Weights of a small mixture-of-experts language model, trained from scratch on English Wikipedia.
Size: 16 layers, width 256, vocabulary 16328, 75.4M parameters.
Experts: 64 experts in each of 8 layers, 2 picks a token, a softmax router.
Training: a variant of SOAP for the experts, 356M tokens, 6099 steps.
Below are experts of layer 6 (counted from 0) of a mixture-of-experts language model. Rows are named router (the router's row for the expert), down (a neuron's output weights, with its number) and show model dimensions 0-255. Each number is 500 + 25 x the weight over its row's rms, rounded and kept within 0 to 999. Numbers have three digits each.
Before each expert's rows: a language model's description of what the expert responds to. This comes from a sample of Wikipedia text that the model never trained on.

# expert 45
It responds to: Day and table numbers. Small whole numbers for dates, ranks and table cells, such as the 17 in 17 August, 1st, or 7th.
router:493497489485439504486441509522517484549502483508506505528506455491502490531512538539496509475504500492447534529491511486461483457527499485508485515507536441522484446508454501461503458558494443467489453495498486471520492481509506469475480469489517535526541482482487500506487510510520495506512513516480505531523462493507465484518487509470509493515478487505464529473508529522498514506530518500535493480487531520472508510517484524485512479515468528500482506483477498476475485482472502510458517496571525503439526477506491483469520461483538472483515482512492477512478511495502498501482509508479549481503453474468524477467487489515457526497521482466539473487416482488457537498459534467520481539472519510499489470501440514498482481549492511473474517504510546482470507505500505
down2:498469528512510449485442460522531521503482494475508477507527507528484531479531497477490515507512500509513466533496516515486460546487455521495487469561492512533482510500487508518482495477471495523504525503437496479504492512486492521523502517493507456497538450502488480496492480503494506471553450475511522456507474528472499451520473506512476471487480491508537490507527521490509510534480516504512482519515515478549459479500545514458507461498505498492522502548554504523492523513478522536510442528535463465486509452537494430521460496509507488481535504469519485503457490510527511492436475480501506444494486501520524489539511530489453480473490496521521514524483471474464474511503505477488509493467506503490510480481490526488468507520489484472438482518516493518505520435458480
down3:489446506491539484469491498489465482502453474520487513496510522486521496537488516494521514518548463490475495542487477494452526542511462513544488506513489496534472496510464509511541498483542482451515495472537522506489516466490472512500449509484479510494435510513518467513505492508463476503465504516468537487532507508463492471479421515519524512503501497479508519487506477471509527532541503509492530539526506483487514512531519463476486502525461516495495443485438499500539454483505480500522487512490468474517508496492575494524490524536515514493564529496512511490490448472506494512485551457485489504545527536509497509496496459498523530520540470475527499459467541472505521493509473501481487525548502499526485508472511520494503470465500465513537471506486473519514495519488535
down4:511516558520537469481475525484514518511485502555545523497543493504537546483497534493488514548536523462485489484489467513544504495510491480511489494518515538462509493499507459504497489488484474511467496457515469512516516487492525485471496530489464498464474487532506519539456517518483518495494499515511506512487512500504486436510485478493532504502484518472464465539528509534546528489495465534478494481505515517490499495501516505471531519549522450484540533509508498479521494521500477495484468534468592500506481462532484499551484498492546506486479510521497493505542519498549536482490493510516485483534503512543508495476496477503498484470507513493550526513508448503493495510498491529502476481542505485491437530461521500491513565457494537531504534527460542516510465484507452
down5:531522461514516508477489531468484524503479495482451534464528490468490494498472496507505482515476502480538498525517474480512525434513487503489464506551535533514503457509426448542524485465498487513516499512504517527505472498486495464500509535518478459513462491526492500519475484494506468472514473516446467492492493500478493459514510545504468524499479517529489526510472501484463521506484530472478455516447505515477523491487462490484489527498487489523506512513498475542509484508480528507491491493493509472510511499516531505415555540512428479484501454516513523511489494485530534473508486501521510494479507484497473531512508476465481501496494495504557495495500518451454530511488519465483543534491452532496520459515538515511520536547516544503506537508493533468471504520473478
down6:478510507502490518481471520495523484512558478517488521538484500562529493524515505485473501502546502438486502479437511510491556506479490481502506525516493449528456475508502501539515471497488454479551484520527458537509543505473478530458488457491452466508505495515473518519454540441500521515536509518494530485488531460494461495476513505529510503515483475512508466531518514524523506458500504520508500521498519489522488497525532509524477531501522543519489498505530485545530468539523494515500518500459550505473527487493463488468514490503517469507487476476503540542502502503523524544506486518515462465493520509462480515500502535513505443502543523493456459533507526514498493530493511535519524542522515495523505525492531469502484458528539491516446500497505511511490518476528528
down7:490508468521480498494495510492481465503516516496507526504503494511544454514515490498507493536524473523510524488507466456483519461486504541464467457517504559480502502530532495498510512488511528475481455506490560508502475507505501447523447562506501483504519512490491498472465541500569472469481508502525472540513478498474452480504536514538530502466509465461446501500500500494499442518561524542466468488510472498487504541486543530566481472480506447512491501519518498523512467498479501486511519494504490549482465509474541493488502483502490517477511520501486521521493501478471505499470499501550517462526480490491508505513497510511541483519532486519550514537513504509499467487514512527501492502479482539484533500478555478500511472453477474537508478542463512524448511507509473
down8:492502435545501487518447499512544522503473522519499525492469469478495502473515442503516519502522483473478514467469496461488488515492480475498438483517480499531497479521511518530518485476488491491533454474486485486496484470507484526510477476490465496545488527496489490531514527522471492486474502528498510487502469493462507497519522517473485474499497489476492500464505517506489498468475558502522481450457468505505478481518464506470474508472463499456522484508486474536433467542468533515519514481525535490466527522493527481498485442505472525522456461525485484490512507536482511524489481491519491482564508475554471530497507540492490491531461513513476494456451554485504514492487473526537522488506479487444474513520480475460507532516532490506471492534518500542521497466521462

# expert 63
It responds to: Year digits and works. Last digits of years after 200, 199 or 202, plus nouns for creative works or periods like album, film, season, century.
router:489458505503496520506500537524526495509511491467543496486456471421496492496523485538474496482494506491514503528488544504469462502526484478501491507466498459486435452504473487479493457519481484479505494473507511484532445505487510514530526490473476511491527481499503519508475481508495468470536482468527501529541475485502482521498475501456476509522491491480468542543496497486512486519545521494534519479523544502485529522506450542491482514520490490523482556528455490489504479484472530519502507499511484515454521495497494499494537473485513480472536503523470493510452508556482492528459498517471555484502468491452527458470533492529492512477518520478538457457455470512499543504497502498508456498493537491494481491491469502519482540510517546515515551494527556488454517506495521
down0:505525478564451477501498504478497492548510485487493446516512494493535519511508487515521517504495519494568481470479458514533520508523470537481512478497485485526495515560463485509544516472497542486513504512503507526490509480495519523487461509492490529497531485496512467482518459521513501519537513539548504486498444532515473539504500499512516518509460535477479537499455495477543501494485515491460515462487485511516571516520476508493441495485498543542486521489509515450477522514518509473523488499528480558527482508524489441512463461499461555471486493532500503521523503508499493535494498512500493489460517505546468485526507490494504502536518529502524503522507532502458471526507503458471487549531509475509453482515487497544522520498470493469510510454510512462462479511523511
down1:507540479499470484536533518460483459464492498471475488439487463459507515507516488456484482520485478533521471524504525528528515513536480514484452521473506515503468507510475458501499481500504492483507495497486492475465467548533501535493469508525531457463470531485560485503515516501499529498480501484497529522500514475499486480492477479510494521520440525524488472516535494530520493513507514546479494461478541530473494507533519493473542483545533482507495540485499517509526457549468462488557514489474507544526496520493471509490490509489513525491500519519441504454483507479525472519509482457513523530477470521462474516503522510500519488469472512510527476504501501487528508483546535510497485548534513478524470501468466496531554468496499480478483474526445506505505541544500541
down2:475469506486481550519524500507521502486504481521482484518447503509505504494435481514527435489523505534461477502525492498495485523485501561529505513488470450535520445514484568480484489449511539503511517533467528526473487475523566500541517486454499492475489480470520524475519487500550480479500513495506494477479462510510504519509486499527453524468459490489512463531504472501490480497520522516493532499485528498491504513515463531518480466461519476542478483528540485476522499461496448460513473513505523460495500492480497509489464487493460520517490544503492482485515476493506502515505510490478472517514519485520505491515544479485495529491478474485517515505560496488454540546526532489542492482523501522506541537494513524493454486535493512450484515481564480503501494522466484
down3:555468479491513471510488526516512454522505453461512449500505504548539503503510517505495476473475494489519538491461493483486468477531550538508459471484486497491498527509468512510499500526501507493490507531485423505464501493458482501531478496490510476500507438508469454467476506455521503495526509444510480509519461495530486507524497487509500543514518492518528487571473498486498500483478496491513486498513528483480479491475544459499501506504507507504475506510522531496532564522508483487486476493493511504498521443574480562500490484457516523456471464500455515492513524464482517549500509525533544504481533520479474517482509487505484551494492465499468480520501480563505525470484458478495481495486479501489481451508512466489481492507507501488472466506474501481498502499452506
down4:501488518525492495538506493547516562488521460447459511502502485455493542488517509486476493539534464458473510525525498522493524506508504473523479506541508518507477542528468484508505482518493491508494521542493506518472511524515534533508487541502549508475467452508438498514522464485520489498504508505472499539507523516523461505505558527506503499522491522496497510493494486489490475523513520531505465515527528535563484506542503511438499501502483522481500489484529491541520470514509525525479494471509511508471514501466476504522467542501488475537489512516499499491501509527499532514492523503505532524491439552537429476506504539497490460509500472520467511500477485477516512472491467489549484447495523510522471511520491477489447543493537518487517510489528508500513428444500532
down5:523511509462514507500515441477483470531545500498526483478500505511485526483523496467464465523570507498517493519516453474517529508460502533504503500509535505480490469494465494464509487491461499492488487471484506492472491460510467513493524539478508490524480503505464482452480479532509482520474509547508532440516492485456474518468496546466483491459507446509517501460492463479487483459563476528469504446523461537485523489437493502493451514471527490448504489493470506499461519516457473437446500516462500491535519508499498485525488476484483467528523532477465495535523468487519497551527494502512518479485491488505519471531509514488480499484486496556495511478489495486502521510498550508534497493474494458496533476472496517492512469547520491519498483521510501510488490498488523
down6:529470509523489528499440468492488465509509523502466487478489449548506496486486529560501464551473491466514500499496477482487483538554537486517489487531537490525488500461504493496501488525489493507490492498531498528486462467486485521500518504518477486470456537467492502435468484507534528510477500505501467467543473502519515487461513524511524469507464521480501525497525501476501509483476532532510497468487496518537488519488507525472495515469481482506535455447519463486479467528523498521527538489464495552491506503543494515535524474476526557502498485468511498491516494464490504482520512539500501541552488489539500487482466495499488503549496525496503494502447508518488519526516506485523449463545461529518493516510491472444514527500486456475535479500454497491484537515509441

# expert 22
It responds to: Sports and career biography. Words in biographies about careers, especially sports, such as footballer, basketball, NCAA, professional, played, Career, graduated, was promoted.
router:502497524491502486516513496504498477484485498473507522504490465464480476519500537542522513536470476507523511457522520509518512484523468501490521489472535465496454451471493495501525432496493508524483487453470477468522479493441540488518497493503508487501509502481493544523505517532476495477539491470548520518516470515504519502458506537456503469500473499481503561517500509522471467508521508490514561498497559448504534501495487499519532473527481485549478531539463540486481471528499492481518535524479497524463500478543479501504533490493514458472531493520498499493491491533508465491510528514519516468508476528486514462487496493468499563467513508494521491521505474478463556510473548491539481529454484515486482480528500511516502535537492514499506481472502529511496526475478588
down2:497452493517499479518481520523509540575474472458449443532526477512447518487519514561481460515504444490473519528483459474489528488452524506482527506482480512471515487499516543488546500531509543486518488504501460470505495456520507481508500496519525504474493530460500485500536481469452488522440490503517543525531492520482504513526540490499491508496500512461532501472509494449504504542488476505489512521462530501499471492518435469539464488508519467460527443511456466483470482498495486493500509500494484496516485525488493513515472498473505502490509555457520473462505505521492473514473509537513511529486476452504475479444503497479492540517533492483500499486501526530498498451482502485478501494514513491496489455482488471504477489511536476528508511501483494517447504527495485
down3:507523469466512501473557569490488511483537423506486503504503499454500500517508531497462492528517554505533521530493533471475521501478483485510505475512511497554534484490488519434543492482485534508490517465488474511526499504492507475499531485493520497556470538524496499482496479495495505487501516475544537501511471479479508521445494538547533481492491492465557503464523489500494466478486501519480515472498540549441497492473509506524503523527510490508465474462517520514466532453492489514490509509468513461473496499519507524513554485490482535452475514519499488509472530505472507454480476538513509497540476464474507546472529529476491494503517535542492534475497516496477492509485553523479476457541465497482505505524477524486497468506473484510492481492496497484490453513486513
down4:453471548449465461525503486544526492465506547469552494506540518489496520470536492526479477487484484518525479516535491481501497461445520515509512455518523531514504494537509494487499485524494507492493507469540482517475537518495494513486515469500520521502476524493468514516477503466525481510477490502560512506493494473507485470512464460491527490501543517525464449521504492507478527479486486446481521530527547514526485483473489499539503518512511497493485475527502505470523511499536484466515502448487477500513479461515523529547500525504510510492483502486481523541537529479495548467481488503471469553552541518528523516483485514523511552520508493497572474476513532521516490452476507535460466530473460497490539528521487512489479502538497535495461485478495505516509546494503491
down5:476473502518485474508529514533498507482535472490531504496466513507489493505502531493526525446506488520521508500520521567505492561539494510551533506546506518534474494486501528504483490445486518504502529510522490509447506486466509517479507479553484551545494518480487476535475486486464528452466513520514499490467467489541467505486487502501476494505523525493507473521435483494456480454480485463517493512458511505493483487511492506493468487516509522506502473469490509525478518526502475524468467508469512529474478505488510572490496486483486506496532482497475505516539485477499507486477557520487484486473480506496471504508554500462523536418513469474489548489501498520536499509525510511548500458540505500516541498436494529471539489530474534490508517510489524500486503549478490
down6:489521505493475487533524516488528515510521497479472527467501480531485467532511523529445504525518524520474476492534503544494528508496522486534522511495442513502498468505489493520475479492474529522523480531549490486529486513531512506494492474463503473497496520505530507513492482540488482500510492492515523516484491477508492492536494500527491467475539546492462468526501450529543521481494499515487439533501517538524510462507507566470475529535475486493486430499490477509516490503487467520470536501513484512517476535520507509473555472509493491524536551473510507489515466548566520468527481541528541499471524502460440486526486473516523503517472496491515487495524469501556515499527487486496499521490507502545491550550490459509496478484519472506567492491520502484501506487552507
down7:461499457479516508464477499501534526488479499473491482538469479493504506534483450513493457529462527483508442474526508497495534515488505509508522518528509468523512520507482470478504534521525475467533489552504496540495526513505487501451507492466480473503499525492493488535516505529507536491534516559468509488534510521529523489496504477496541523516496500507493520486531451500514485496527543486515491461516476526495514463478511507491510506534481452483554525479511535485458513494534475477494517536519509526509536511523477510467493549503582444492462494487502516543510525486472502499513540556510495518547462491523519515505494551531514512532490493549479492504519498493498491521509522458515520472540513494501471510526527509485471494556514520501438495486525479537467497465481474
down8:493513485532491522531541511467499534523492530504498522507458487517496504503527509535480501514433506488505518543516506506516533464489496458523479490511493469505520500529533487480488520501507478478497506501468510504506555525483487528469521469472438473488497507517500438473518494486506465505547490494505484521552509496476531497485490509500510535495490540488499524453514497479485457491456461537519468506501464502501464548486506469502442481518558446539496536463546504491540485529457450490495455463517486517501482543517499533479523518510535544507532511521489510476473508523524513487516522481464461475486510490520515514487522508499477508459458534496540496515517519505489522445473512492498523477480514517535521499425457479469509482488491481521508486505476489526485455500514490